Experts of a small language model.
Experts: 64 SwiGLU neurons an expert, a softmax router.
Below are experts of layer 2 (counted from 0) of a mixture-of-experts language model. Rows are named router (the router's row for the expert), gate (a neuron's input weights, with its number), up (a neuron's input weights, with its number) and show model dimensions 0-111. Each number is 128 + 24 x the weight over its row's rms, rounded and kept within 0 to 255.
After each expert's rows: a language model's description of what the expert responds to. This comes from a sample of Wikipedia text that the model never trained on.

# expert 12
router [ 85 117  94 143 142 120 151 115 132  98 139 170 111 153  86 118 129 198 162 129 135 113 100 121 124  93 120 117 124 159  75 134  87 133 138 156 132 111 126 131 115 138 151 127 125 135 107 107 128 119 131 109 119 135 138 149 159 136 154 152  76 104 135 110 115 126  98  85 112 114 143 167 132  70 128 118 140 121 124 116 118 107 167 102 106 145 110 122 113 115 178 151 147 134 119 135 110 146 139 121 108 136 126 122 115 160 150 130 132 143 127 117]
gate0 [ 90 109 120 130 106  81 103 132 129 147 101 117 181 103 128  74 117  74 108 145  71 139 111 142 113 124 167 127  59 156 136 129 109 141 127  93 156 161  95 157 127  98 169 118 106 143 139 146 155 154  78 141 158 201 137 131 147 112 139 130 129 136  93 114  95 167 152 120  60 142 104 136 114 128 138  90 111 125 130 134 128 156 144 129 111 116 112 122 146 141 135 123 124 123 135 101 157 133 128 111 135 143 120 140 136 146 101 110 121  91 133 164]
up0 [118 105 132 126 102 161 136 126 123 120 112 103 181 140 104 141 136 130  98 132 154 153  78 165 130  93 115 141 143 104  97 114 128 125 123 152  88  70 145 149  98 132 158 150 122  85 114 133 102 138 104 126 141 112 141 117 136 142 172 110 129 140 157 124 108 106 142 137 122 125  78 112 140 150 141 125 130 112 140 127 118 150 153 153 132 171 141 169 127 117 150 126 141 139 151 120 160 142 146  96 136 106 178 100 137 134 114  93 126  96 134 104]
What it handles: Short inner word fragments

# expert 61
router [104  99 121 150 128 112 132 150 125 117 148 117 129 160 118 141 123  92 165 108 157 122 132 108 143 125 129 161  99 157 106 143  94 110 100 157  88 139 106 125 126 143 129 110  96  85  84 116  96 126 158 105  86 105 149 152 149 162 143 149 112 149 154 121  96 129 109 130 122 139  86 148 101 137 165 111  87 128 130 106  99  90 127 118  88 157 133 100 106 130 145 150 146 137  86 128 131 109 112 102 101 115 161 114 120 129 104 108 142 148  98  92]
gate0 [111 107 138 120 124 124 161 132  92 138 131 112  84  60 117 119 148 110 127 146  96 118 125  93 143 118 163 135 106 101 154 103 112 146  97 151 124 124 106 141 126 115 151 110  98 142 123 129 101 163 141 140  99  94 128 102 117 182 157 115 135 135 135 130  84 117 125 139  79 149 166 129 118 115 155 164 137 143 152 131  97 148 140 113 116 152 112 131 107 177 118 127 135 129 111 141 122  98 101 168 118 134 141 116 100 141 120  64 130 140 119 109]
up0 [127 108 119 128 175  93  88 157 126 124 166 136 110 154 145 107 121  96 149 149 211 166 132 120 120 138 120 141 125 106 102 119 145 121 138  92 131 150 100 137 160 131 119 151  80 189 108  99 144 119 135 135 101 117  91 156 111 113 112 131 145 120  93 153 180 117 142 117 117 131 170 121  96  80 117  95 113 113 125 126 169 131 123 108 147  99 106 134 154 136 115 128 112 103 129  92 128 106 145  97 149 121 118 131 108 114 153 151 135 113 119 124]
What it handles: Mid-word fragments, percent

# expert 22
router [103 106 127 123 131 113 128 175 128 135 109 121 102 131 104 134 143 110 155 118 105 102 146 123 144 116 119 147 119 130 126 138 130 121  76 119  98 142 136 125 142 180 142  91  95  90 107 126 114 140 136 113 102 113 146 160 126 136 167 155  87 114 134 105 103  99 115 120 111 148 122 160 174 132 155 145 115 106 141 110  75 145 114 167  99 130 141 107 120 102 185 154 123 113 142 118 141 128 107 134 134 157 148 123 146 133 111 118 167 150 126 105]
gate0 [160 132 121 108 100 128 162 131 105 104 157 131 147 115 119 116 125 129  68 125  91 146 108 102 159 124 130 147  78 116 125 176  89 132 104 122  89 143 134 146 138 118 175 110 123 130 132 161 135 113 105 140 116  95 105 128 124 108 118 145  98 106 150  96 183 121 133 140 148 154  68 142 163 115 117 140 117 132 151 147 140 134 203 112 132  81 149 129 145 131 131 149 132 148 150 117 147  89 110 116 108 155 126 155 114 153 126 120 133 132 117 108]
up0 [ 93  99 118 140 154 160 160 161 145  68 104 128 148 110 171 123 138 136 130 136 105 144 141 124 160 136 108 144 111 142 127 159 128 147  99 134 143 138 119 157 145 138 141 122 131 149 121 138 124 110 120 116  78 124 119 144 117 122 123 100 113 114  85 123  88 154 180 108 110 196 142 124 135 118 144 101 126 141 100 114 164 117 120 124 100 163 132 142 125 125 183 171 107 123 114 218 120 106 161  87 140 147  84  99 103 142 136 126 138 129 101 128]
What it handles: Determiners and possessives

# expert 44
router [109  87 109 125 128 110 131 134  89 117 122 161 158 132  91 130 133 119 143  90 134 138 125  81 152 158 125 130 103 158 102 108  92  98 108 156  98 127 110 108 126 140 120 113  95 104 119  89  93 114 174 121 116  97 151 152 146 146 141 147 134 136 151 139  90 103 108 108 144 152  96 145 132 110 146 123 113 154 137 116  92  84 144 104 100 143 110  79 104 137 144 134 143 117  97  89 134 145 124  99  94 129 162 107 141 115 102 118 170 154 106  95]
gate0 [ 85 134 166 141  82 129 188 164 110  98 129 106 131 124 114 171 128 125 143  71  71 101 148 138 127  93 162 139 141 113 112 108 115 106 132 122 139 105  99 107 134 148 150 135 107 138  81  94 131 108 158 150 103 153 180 152 115 171 148 145 127 107  88 149 115 124  96 168 127 132 111 124 140 139 158 141 102  99 117  85 119 160  85 100  53 148 123 157 104 130 112 158  94  97 169 141 150 162 105 127 140 127 133 123 110 122 160 136 140 164  86 134]
up0 [ 86 105 119 162 180 141  77 141 121 103 138  99 130 147 119 143 104  81 136 141 114 132 158  95 136 135 137 130 128 166 120 150 115  86 126 170 145 158 145 119 142 116 111 120 126 133 142 123 176  93 133 143 104  82 146 185 146  91 131 151 128 100 123 147  92 141 128 134  97  87 131 126 132  95 149 124 134 121 121 138 163 128 131 179 157 185  94 105 100 151 108 136 133 166 146 101 117  77 112 122 108 119  91 121 158 146 104 135 131 138 164 150]
What it handles: Name parts, world nouns

# expert 48
router [ 77  75 153 111 137 132 187 139 122 154 124 125  89 171 125 117 164 126 131 117 141 111 121 111 128 148 130 143 106 125  94 145 118 117 115 172 116 117 106 159 143 179 127 107 125  89 104 112 132 190 169 109 147 126 139 172 148 134 133 150 132 128 159 127 132 161  80 116  91 132 103 118 120  92 185 144 125 131 124 116 133 101 108  87 116 188 127 124 119 157 110 144 119 153 138 123 131  83  88 120 118 123 158 100 141 121  88  79 127 123 105 127]
gate0 [147 123 161  95 119 160 105 100 132 129 118 142 102 142 146 163 129 152 102 108 134 139 135 105 117 165  86 110 169 166 168 172 142 112 122 137  95  80 146 165 151 122  82  87 116 176  77 138 128 134 141 131 102 148  82  98 145 144 145 140 127 134 123 128 108 114 198 140 105 126 104 120 136 125 150 163 143 154 146 133 121 148  86 116 123 147 133 105 145  96  88 168  94 110 127  96 133 102 141 161 142 150 190 116 138 143 118 107 100 134 157 157]
up0 [ 97 132 155 164 111 122 157 162  99 160 134 160 122 137 171 140 170 182 143 131 163 128 100 122 119 122 134  90 184 112 136  63 130 135 104 113 112 100 131 126 151 107 149  79 143  82 137 135 155 146  93 166  91  87 127 142 140 123 123 119 127 119 116 133 191 123 109 129 140 110 114 129 102 153 132 154 122 111 117 149  78 117 130 153 120 124 168  90 131 132 150 167 117  82 115 113 131 120  82 107 100 145  97 118  76 178 179 163 133 166 142 116]
What it handles: Years and closing parentheses

# expert 6
router [121 129 121 141 119 131 124 170 121  99 149 122 111 163 148 121  99 143 162 109 132 148 118 113 146  87 142  83 116 176  59  98 115 103 119 106 151  99 109  98 144 141 152 124 128 111 122 120 124 142 132 125 117 103 163 159 164 174 121 119 130 137 125  75 113 129  96 135 133 100  89 166 110 100 153 118 130 157 146 121 142 101 186  83 107 144 118  89  84 135 153 134 135 127 110 151 119 132  87  94  93 110 127 123 115 137  97  97 152 174 112 136]
gate0 [ 97 116 121 137 115 155 104 143  88 118 111  93 158 156 117 154 123 100 153 108  98 118 119 118 139 138 149 112 127 142 104  94 170 153 118 130 162 115 115 115 119 151 144 136 122 147 123 112 140 124 166 133 109 126 158 139 145  95 136 120 148 156 125 137 140 110  94 117 139 111 158 121 114 200 123  81  77 148 145  76 162 158 101 152 164 149  98 152 127 107  65 116 126 134  96 125 116 127 103 113 144 114 168 147 141 145  93 111  85 167 122 187]
up0 [142 119 101 131 116 121 144  77 112 122 136 164 129  94 143 124 142 110 138 164 167 136 192 141 127 125 139 122 169 108 132 136 123 140 107 105 109 157 122 123 154 125 127  98 118 136 155 141 139  94 125 181 138 110 176 101 137  98 130 105 113 118 140 127 137 117 144 139 120 153 147 121 137 138 112 132 143 114 131 127 132 110 141 121  88 132 167  98 101 133 153 150 145 108 128 125 108 137 122 120 157 119 119 148 140 106 104  97 103 150 136 156]
What it handles: Mid-sentence content nouns

# expert 31
router [128 129 144  98 122 145 178 148 120 123 160 120 137 126 122 134 129 121 146  80 171 127 171 122 138 127 144 126  99 148  82 128 131  83  96 154 110 108  87  90 138 124 120 128 132 114 109 113 127 148 143  61 108 106 153 158 142 177 136 154 162 133 133 117 108 128  98 103 132 156 140 135 148 122 151 172 107 117 154 126 120 100  88 128 111 157 149 110 118 191 138 148 158 104  96  71  96 105  91 133 122 181 161 101 131 147 129 130 132 130 116  94]
gate0 [118 137 133 113 101 116 116  91 153 107 124 135 103 137 101 159 105 148 158 134 162 171 141 145 131 145 126 114 147 120 116  74 129 118 133 131  98 128 114 164 152 178 158  77 131 178 133 108  98 118 166 139 111 102 144 134 133 119 127 120 125  98  75 127  98 118 103 120 120 153  86 126 111 139 139 128 112 133 127 114 113 128  92 137 135 114 165 125 137 158 143 131 119 135 163 107 115 125  75 171 121 112 126 105 123  95 172  96 124  92 100 108]
up0 [107 105 109  97 153 171 144 156 119 151 128 136 133 124 141 149 111 132 139  90 168 123 150 167 162 121 179 127 129 187 146 136 132 144 144 129 141 121 144 124 153 140 128 124 104 126 146 122  99 127 145 181 103 134  86 135 106 137 144 127 112 131 101 136 168 111 118 179 122  91 104 123 120 132  99 134 131 148 167 133 150 142 196 154 163  95 132 159 112  76 149 114 145 127 150 172 156 126 168 150 132 148 116 139 117 120  87 139 152 142 148 107]
What it handles: Word-final endings

# expert 20
router [112 122 118  97 160 111 146 125 115 118 151 148 124 163 116  81 122 128 201 123 106 116 147 104 142 122 183 122  71 140 112 143 117 115 127 131 102 123  94 110 193 120 106 124 102 114 118 121 100 153 158 108  93  94 149 124 157 145 151 144  97 129 153 119 112  84 104  80 103 136 116 155 126 114 160 140 100 150 147 108 114 101 129 103 109 136  96 106  77 148 147 146 141 128 112 109 120 138 129 109 103 170 148 115 121 144 112 107 158 147 122  97]
gate0 [ 76 121 135 161  92 137 131 160 161 132 129  89 110 136 124 120 148 138 148 108 138 126 124 106 133 119 156 119 100 149 138 117 106  95 129 133 150 142 128 155 127 124 185 115 142 118  49 128 139 101 115 118 105 126 113  90 114 134 154 148 129  98 124 100 118 101 158 125 132 109  96 143  94 134 136 116 128 124 118 107  96 142 157 158  92 182 111 116 117 142 182 148 162 153 148 137 157 112  85 136 131 155 192 127  78 174 109 114  97 120 138 105]
up0 [151 146 127 133 133  84 109 131 104 116 103 111 111 112 145 134 142 115 154 122  89 142 144 126 102 143 118 111  98 114 115 134 165  82 115 126 119 138 124 149 167 143 148 128 168  91 130 123 114 123 143 126 117  99 129  97 148 120 135 154 163 110  83 100 144 141 136 142 166 116 159 137 162 162 153 142 131  97 118 176 100 130 118 152 142  92 118 104 150 215 143 153 154 158 118 177 101 155 160 138 107 110 122  94 101 121 124 110 137 114 111 191]
What it handles: Particle de and fragments

# expert 55
router [121 109 120 171 151 120 141 115  85 152 147 133 112 120 111 141 133 138 112  92 115 113 160 130 140 107 139 140  99 145 136 130 111 104 150 130 108 133 118 138  95 120 114 140 136  95 106 158  88 152 110 119  87 111 198 147 149 170 139 168 126  95 106 143 135 124 105 104  80 126 111 183 132 106 185 112 107 113 157 129  82  87  89 129 140 166 128 108 130 171 125 157 124 103 115 111 115 139 112  73  93 156 131 105 146 177 100 117 158 156 108  88]
gate0 [110 112 139 171 138 150  87 139 118 142 148 129 111 155 112  72 136 101  99 136 104 139 151 120 127 126 106 100 104 159 126 183 187 134  92 102 174 127 155 205 122 110  89 106 101 119 115 142 123 160 150 128 166 173 118 143  82 116 133 128 111 126 105 137 136 111 162 129 153 141 126 142 145  78 183 131 128 136 138 136 126 124 129 102 123 128 152 126 151 157  91 148 166 115 119 103 141  83 140 127 122 146 140  94 184 153 118 128 121 129  82 150]
up0 [119 135  75 144 116 125  87 152 114 128 118 113 160 132 179 105 133 105 123 112 163  73  91 122 142  90 143  73 149 122 136 135 101  85 133 110 111 152 120 123 101 135 118  67 139 119 164 135 126 123 168 140 120 115 139 118 100 102 115 147 145 135 157 111  87 160 157 128 146 112 151 118 138 124 131 169 129 122 138 127 180  97  79 130 146 114 109 129 119 147 107 172 113 143 124 146 128 117 146  83 152 132 115 112  85 135 119 107 181 114  89 143]
What it handles: Table cell separators

# expert 4
router [116 110  97 124 157 157 148 162 130  90 189 134 137 148 102 110  89 151 164 108 125 117 105 120 130 101 176 146 124 146 107 162 112  76 131 139 112 114 116 129 175 151 150 130 136  88 138 104 124 136 171 132 120  65 131 136 158 159 166 154 114  62 153 116  88 120 113  88  97 134  94 184  96 105 167 176 107 145 147 122 111 113 141  71 124 134 109 106 123 127 114 106 135 122 114  96 107 112  83 112 116 150 146 107 163 134  91 134 150 124 111 109]
gate0 [144 149 142 101 119  92 105 125 116 140 135 105 119 134 105 110 116 158 114 101 192 125 125 103 125 136 144 118 129 107 137 114 136 147 138 102 114  93 158 179 133 179 104 113 151  97 156 124  86 140 170 109 105 139 140 163 118 142 115 122 161 138 155  92 117 137 115 116 141 147 121 156 132  84 138 170 139 141 132 119  98 105 179  90 153 101 166  98 114 110 107 150 162  99 101  84 119  88  87 125 143 133 133 126 108 131  70 123 142 108 129 125]
up0 [129 109  97 110 161 118 204 142 135 112 120 171  84 161 151 146 136 146 136 121 156 124 123 115 159 142 136 142 125 122 120  75 109 124 117 146 152 155 108 112 112 114 132 116 150 100 114 126 108 107 102 210 142  36 114  91 129 141 119 178 148 121 116 125  54 121 141 134 109 144 127 124 116 128 136 123 131  99 132 113 117 113 183 122 126 105 121 161 115 105  93 122 129 128 146 127 112  74 102 136 128 113 148 127 106 119 118 107 127  99 114  94]
What it handles: Table and list separators

# expert 40
router [ 94 113  99 102 132 126 171 142  85 102 129 176 108 162 135 122 156 111 183  85 116  94 164 104 129 125 187 113 119 139 145  91 124 132 113 141  80 112 104 117 125 147 142 128 100 117  87 142 124 136 156 129 113  88 136 161 147 160 155 139 104  95 138 121 100 155  92 135 103 119 111 174 109 109 148 127 113 161 136 135 123 112 135 110 122 178 140 120 125 158 165 114 120 106 119 111 117 107 109 125 127 133 133 113 158 116  89 122 164 105 121  80]
gate0 [ 69 130  94 158 133 107 152 147 167 121 127 139  97 126 143 124 111 120 158  71 144 193 148  80 112 165 170  85 173 128 152  97 144 109 113 125 144 143  98 144 123 153 141  87 110 147 112 170 160 139 153 114  75  84 139  97 141 180 159 105 144 144  77 105 139 159 112 118 128 103 141 163 122 147 124 132  95 111 129 110 130 107 106 124 153 148 134 162 128 143 104 111 103 146  90 150 139 122  79  97 138 140  88 103 131 165  62 129 151 106 117  82]
up0 [130 112 104 136 119 117 139 148 144 140 118 131 131 130 135 142 146  96 114  93 111 128 113 204 147 114 110 139 127 131 103 164 181 135 178 115  92 131 112 151  83  93 151 104 103 170 135 106 144 181 146 110 130 116  89 136 107 130 122 131 125 110  91 126 142 141 132 122 117 138 143 146 135 167 119  87 126 132 158 104 113 123 108 158 112 110 117 112 129 127  95 126 117 134 126 144 149 161 136 176 100 144 132 139 114 115  97 113 118  87 190 161]
What it handles: Prepositions after verbs

# expert 37
router [103 127  97 143 153 105 166 128 102 103 143 157 114 159 110 100 137 173 109 105  98 122 112 127 100 142 164 136  53 167 123 137 111 139 111 130 103 148 110 111 163 108 117  84 100  78 114 143 111 103 145  96  95  89 155 134 149 113 135 134  78 127 150 124 142 130 112 157 152 160 122 127 127 112 138 122 117 119 121 138  93 113 118 108 114 180 124 118 138 158 110 100 136  68  61 119 128 116 109 123 121 124 114 121 147 119 117 138 163 148 104  56]
gate0 [156 136 138 166  98 118 121 108  94 124 138 104 129 138 125  97 151 130  93 113 125 125 178 115  97 112 159 118 144 144 168 116 139 152 124  95 100  90 102  90 128 116 101 154 171 164 102 148 112 149 142 121 151 106 117  96 176 170 143 152 112 119 151 135 182 136 127 129 133 135 146 123 126 102 125 158 117 125 127 126 103  93 112 161  92 203 106 103 112  94 115 159 101  60 140 125 149 199  85 124 110 147 119 141  96 178 131 156 101 104 189 166]
up0 [140 100 128 122 163 139 135 156 128 134 131 129 139 123  93  83 147 125 109 155  86 119 106 144 127 132  88 148  99 112 100 140 134  94 143 122  86 160 144 125 146 145 117 168 116  92 111 123 122 126  89 114 115  65 105  97 160 127 121 124 121 111  84 118 102 111 146 102 164 211 149 123 140 126 147 125 148 144 145 141 115 127 111 127 100  79 137 116 104  87 167 143 110 121 141  96 101 174 172 149 139 151  58 166 122 128 143 104 106 158 102 123]
What it handles: Prepositions and auxiliaries

# expert 26
router [107 103 108 110 149 125 119 121  88  91 141 124 124 155 120  97 101 160 146 100 150 142 138 116 130 130 147 127  93 159 121 119  95 103 139 150  92  95  79 136 104 147 121 116 111 111 102 127 125 115 156 124 116 109 136 153 156 137 139 148 146  99 140 129 119 139  98 115 105 130 125 129 109 129 158 131 121 149 116 126 116  79 133  93 108 140 124 110 108 111 133 151 162 140  83 106 130 127 119 109  98 131 172 114 153 151  80  92 159 138  91 108]
gate0 [149 112 149  99 120  85 199 119 174 142  98 161  93 150 110 138 132 116 125 111 144 120 107 122 143 114 111  97 120 142 141 110 113 101 109  68 133 117 108 173 131 113 125 142 170 106  78 128 119 137 137 108 113 131 137 127 122 125 104 101 103 152 169 107 108 122 130 145 152 133 133 140 146 141 119 127 129 114 144 127 142 110 176 170 141  92 144 115 172 140 130 158 126 152 101  98 146 113 111 104 124 140 144 111 131 129 110  77 125 153 139  56]
up0 [136 108  73 174 162 144 151 116 163 123  99 117 140 127 180 138 138 140 142 177 198 116 121 135 106 136 135 130 151 139 147 166 157 147 131 108 125 153 154 159 143 127 116 132 138 148 106 128  90 137 130 140 145 158 147 108 121  96 115 148 124 178 161 130 141 131 156 123 170 123 138 114 110 118 202 124 143 138 136 113 125 178 137 136 144 122 103 117 143 126 153 128 118 120 121 159 151 157 135  98 152 136 133 126 114 140 110 151 117 138 128 110]
What it handles: Common topical nouns

# expert 49
router [116 106 119 119 136 120 138 118 109 142 146 174 166 157 112 141  98 143 136 124 141 112 129  97 150 151 164 112  96 145 106 145 117 123 102 136 121 140  86 113 165 111 115 105 136 115 111 134  97 115 165 109 102 106 133 116 152 150 161 156 118 132 133 137 105 142 122 149 116 144 124 147 122 122 128 145 105 168 144 112  86  88 136 115 110 129  90  97 109 132 148 156 160  92  77 133 132 113 128 105 114 176 136 113 119 123 106 109 162 147 115 102]
gate0 [151 123 127 157 116 133 123 141 116  95 137 122 152 110 105 110 116 121 131 139  96 115 129 118 148 130 103 122  97 130 147 174 127 105  51 102 150 113 134 123  90 163 158 122 134 128 128  93  63 122 116 116  79 145 135 129 142 162 112 149 131 116 163 119  77  92  78 141 137 122 149 124 101 135 185 122 146  99 170 142 118 128 145 126  97 154 118  95 151 163 147 126 142 156 100 129 123 141 106  84 136 144 116 136 130 114 100 130 124 188 109 126]
up0 [103 175 150 141 163 157 134 103 142 132 141 104 138 141 164 180 141 108 127 158 148 107 112 111 116 136 122 123 110 104  99  95  89 116 133 126 177 160 160 100 136 109 103 143 134 108 129  99 140 160 117 133 126 143 141  98 149 116  98 162 115 110 123  88  94 146  98 137 126 103 147 145 150 102 127 130 122 112 135 104 117 155 153 135 112 192  96 166  94 131 131 136 154 130 140 123 136 153 153  88 127 103 175 145 130 140 155 144 144 126  98 154]
What it handles: First names

# expert 60
router [ 90  90 135 113 145 113 179 153 129 147 130 187  90 130 142 141 147 168 126 134 134 107 174 142 168  94 105 146 102 124 129 140  73 155 128 130  83 125 114 132 125 106 127 102 123 108  98 158 111 113 129  98 125 126 143 132 101 125 124 132  63 113 151 136  95 133  89  86 106  87 140 202 121  93 158 122  94 161 129 106 126 110 163 127  83 146  93 140 130 136 132 120 126 138 111 121 102  76 120 115 106 112 146 131  95 106 127 111 138 119  95  85]
gate0 [146 128 175 134 116 130 108  95 149 146 114 124 117 143 112 102 122 165 122 164 176 126 123 114 130 147  92 137 143  87 157 139 127  98 118 123 124 129 130 150 152 164  60  78 133 169 148 117 125 120 138 114 122 125 120 113 143 155 162  95 115 156  91 131 102 131 204 142 172  94 100 155 118 124 132 103 125 152 147 156 127 125 110 146 127 147 135 124 154 134 152 107 121  76 123 119 108 131 137 154 119 157 121  94 151 103 127 138 140 138 147 113]
up0 [105 131  89 122 147  79 102 100 135 122 126 145 127 124 131  47 143 100 121 101  72 141 124  91 100 159 146 137 154 145 123 127 114 125 153 137 169 125 157 121 122 115 170 106 155 137 108 153 134  87 132 132 133 109 152 117 102 113 125 174 127 147 137 127 117 133 137 119 152  82 104 136 167  95 138 149 136 115 175 113 146 145 152 140 141 151 117 112 128 109 109 138 141 107 108 152 119 140 188 106 151 137  64  89 122 127 141 141 147 106 115 133]
What it handles: Prepositions and subject pronouns

# expert 7
router [107 106  97 119 139 143 137 147 121 118 143 131 147 147  97 128 111 123 136  87 127 127 119 104 133 123 124 164  99 150 104 119 112  89 139 148  72 124  91 119 100 131 145 101 128 104  75  74  93 116 159 119 104 100 157 148 151 142 156 140 120 140 149 113 100 102 101 130 126 125 100 154  95 122 154 116 110 141 123 107 110 102 144 101 102 155 121  92 101 163 129 118 160 111 102 108 129 118 121  91  94 136 149 113 146  92 135 105 170 149  96 101]
gate0 [ 84 134 159  84 117 157 113 155 155  89 138 116  98 150 102 144 150  85 161 112 155 131 170 152 139 102 107 137 129 128  89 192  80  96 124 119  99 138 122 106 121 151 148  59  86  80 102 116 133 108 138  99 124 142 102 170 183 152 139 129 121 133 138 133 120 153 102 137 142 122 140 134 140 126 118 128 135 107 112 135 126 135 127 102 113 151 137 111 109 174 134 113 115 138 136 126 150 114 136 117 148 108 155 121 125 119 112 100 144 156 118 118]
up0 [139 145 173 129 121  93  80 141 108 155 110 139 108 138 135 116 140 134 145 129 128 163 120 116 131 136 140 115  71 128 130 108 107  86 154 111 112 135 107  92  99 131 141 132  89 156 149 128 128 146 114 130 161 139 132 126 105 143 132 146 133 122 100 127 131 138 178 116 120 134 143  95 127 101 130 123 146 133 111 111 145 111 153 113 139 142 104 177 118 116  96 159 100 135 131 119 109 167 152 109 125 127 163 143 141 156 126 132  84 141 114 145]
What it handles: Name-initial capitals

# expert 32
router [ 96 106  96 119 141 108 146 109 112 107 157 132 104 131 142 145 144 124 146 114 114 124 115  95 109  84  98 171 109 175  90 148  83  81 129 156  72 128 138 105 139 136 111  86 104 109 128 103  91 125 133  67 117  91 153 117 128 166 169 171  84 113 125  88  76 130 122 145 148 111 120 123 124  98 156 125 105 138 132 118 110 129 107 128 125 193 110 126 111 118 136 175 150 140 111 119 154 133 140 162 114 105 162 130 131 136 127 132 104 132 106 134]
gate0 [ 94 132  96 111 174 117 111 121 115 125  96 119 126 140 155 179 115 134 174 107 123 130  79 120 147 111 119 171 126 185 169 118 123 109 124 116 129 163 126 134  93 121 141  79 120 121 123 131 123 123  99 120  96 144 105  94 163 144 148 109 113 109 134 102  82 143 128 107 162 140 128 122 112  98 163 116 153 141 135 139 138 117 181 120 143 140 113 101 104  76 123 120 112 133 169 161 155 126 152 108 104 145 138 136 121 123 124 120  81 111 132 133]
up0 [151 142 152 144 141 142 113 161 137 181 134 171 171 143 181  88 132 123 146 166  96 136 117  83 107 136 149 132 130 126  96 130 121 111 104 107  90 132 137 136 170  90  89 118 107 152 139 142 158 123 112 108 126 116 155 130 147 171 160 106 118 137 138 128 183 106  94  99 126 141 132  88 139 130 134 123  80 118 133 119 173 150 129 117 181 109  49 129 143 130 106 165 121 174 119  78 141 188 160 177 163  91 142 146 147 146 130 132 126 131 112 134]
What it handles: Mid-name word pieces

# expert 50
router [114  92 108 117 133 125 137 158 108 114 160 124 144 161  93 141 124 101 137  77 152 105 126  95 146 140 156 158  97 162 107 127 107  91 102 145 104 111 103  94 111 145 131  99 117 113  92 132  82 127 152 115 102  97 159 150 131 151 149 147 114 137 152 111 108 118 105 137 140 126  97 131  89 103 157 128 117 149 141 114 102  88 143 112 114 145 124  99 106 147 149 128 153 128 105 114 111 126 112  98  89 126 140 107 123  93 126 101 169 163  85  93]
gate0 [ 95 123 151 168  96 143 112 157 147 121 169  83 165 154 112 123 124 153 120 114 113 101 114 110 119 116 182 150 101 143  98 142 120 138  97 116 164 120 142 131 135 103 122 122 107 158 124 128 121 129 135 100 158 104 135 124 168 135 170 143  96 131 128  92 116 101 113 117 127 182 129 130 132  94 165 166 139 105 118 149 116 133 122 110 117 186 135  90 106  91 142 178 146 150 111  97 138 179 101 113 115  98 125 150 107 120  88 141 104 148 140 123]
up0 [139 107 115 129 174 112 136 158 156 137 136 131 148 106 119 124 153 125 130 102 100 104 153  72 131 121 108 147 160  88 131 109 124  73 104 142 128 151  73  88 120 125 155 111 146 167 150 120 127 123 167 141 109 124 117  91 167 124 138 177 153 102 140 108 128 120 147 150  86  94 122 145 133 102 113 127 143 112  85 110 135 132  92  85 119 185 126 131 161 113 127 157 120 109 120  58 157  92 131 127 152  80 144 129 144 141 124 108 132 150 141 127]
What it handles: Digits in dates, tables

# expert 41
router [119 105 103 111 136 136 134 142 113 131 162 123 145 174 109 127 136 115 141  91 123 125 134 103 151 129 130 146 101 165 102 130 112  88 120 140  98 150  96 109 127 128 133 116 116  76  89 137 106 124 171 111 114 107 146 142 142 155 146 142 124 130 146 119  97 167  88 146 156  94  94 115  73  97 150 110 110 151 129 106 105  88 133 119 114 161 137 105  94 140 134 117 155 139 102 101 125 106 111 102  80 119 173 104 141 104 105 112 160 148  92  96]
gate0 [133  94  98 127 158 121 148 128 139 107  93 157 151 129  94 125 124 145  95 132 156 161 176 107 133 152 136 100  92  97 155 119 126 122  79 149  82 121  89 137 166 114  78 112 183 130 174 137 125 140 144 143 114 141 128 138  82 125 148 153 135 124 111 122  97 115 111 105 127 105 139 161 118 104 165 140 147 135 129 108 100 132  98 121 105 127 125 115 130 137  90 127 135 143 131  68 115 130  91  91  74 131 111 103 184 137 148 111  89 149 138  94]
up0 [135 137 151 146 122 115 136 154 161 146 140 130 115 100 105 132 125 170 119  97 118 132  76 120  97 120 142 121 116 130 135 137 139 106 140 118 151 136 142  72 128 112 109  76 121 117 111 130 122 122 153 160 149 115 106 145 129  80 138 119 118  95  96 134 103 107 137  78 164  99 132 168 127 100 118  86 115  91 135 119 155 105 156 103 112 124 141 122 117  90 150 117 162  99 150 150 147  67 188 118 110 141 187 102 145 167  92 127 113 150 168 127]
What it handles: Coordinates and name starts

# expert 36
router [ 70 117  95 116 136 110 150 146 117 116 139 132  85 165 111 135 125 124 143 128  92 116 139  59 112 126 120 126 107 146  95 145 116 134 121 159 111 137 133  88 113 155 113 125 135 128 102 139 102 143 129 110 100 112 133 142 155 147 188 158 126  71 122 118 129  96  94  98 120 140 122 133 121 118 155 122 129 152 182 130 121 103 171 101  99 130  90  93 119 132 158 160 145 124 117  88 119 110  97  89 104  98 169 122 138 128 106  78 133 170 104 112]
gate0 [213 126 101 151 110 136 108 113 122 113 132 113 105 118 121 119 153 179 132 164 116 142 116 154 128  98 122  96 104 178  92 122  77 134 143 126 136 107 135  91 113  73  98 130 167 162 138 145 134 101  75 131 134 143 144 116 119 114  80 117 116 131 136 145 148 111 167 138 112 116 176 135 143 121 116 137 142 105 149 148 146 160  89 130 143  85 146 167  98  92 128 132 122  96 117 168 132 121 151 151 115 117  91 168 111 131 125 169 112 158 151 110]
up0 [134 153 142 143  87 139 119 126  86 104 139 106 133 123 103 146 179 130 143 105 151 144 107 116 131 111 126 107 126 179 120 144 138  83  98 121 142 121 132 135 108  81 142 104 120 167 116 133 151 124 112 125 146 172 121 145  92 121 102 101 121 114  88 159 161 138 122 136 107 143 138 127 113 144 113 152 112 155 127 142 107 147  89 178 133  98 140 134  78  74 144 178 155 135 100 157 128 159 122 119  89 136 100  93 114 139 135 151 106 147 135  98]
What it handles: Numbers in tables and text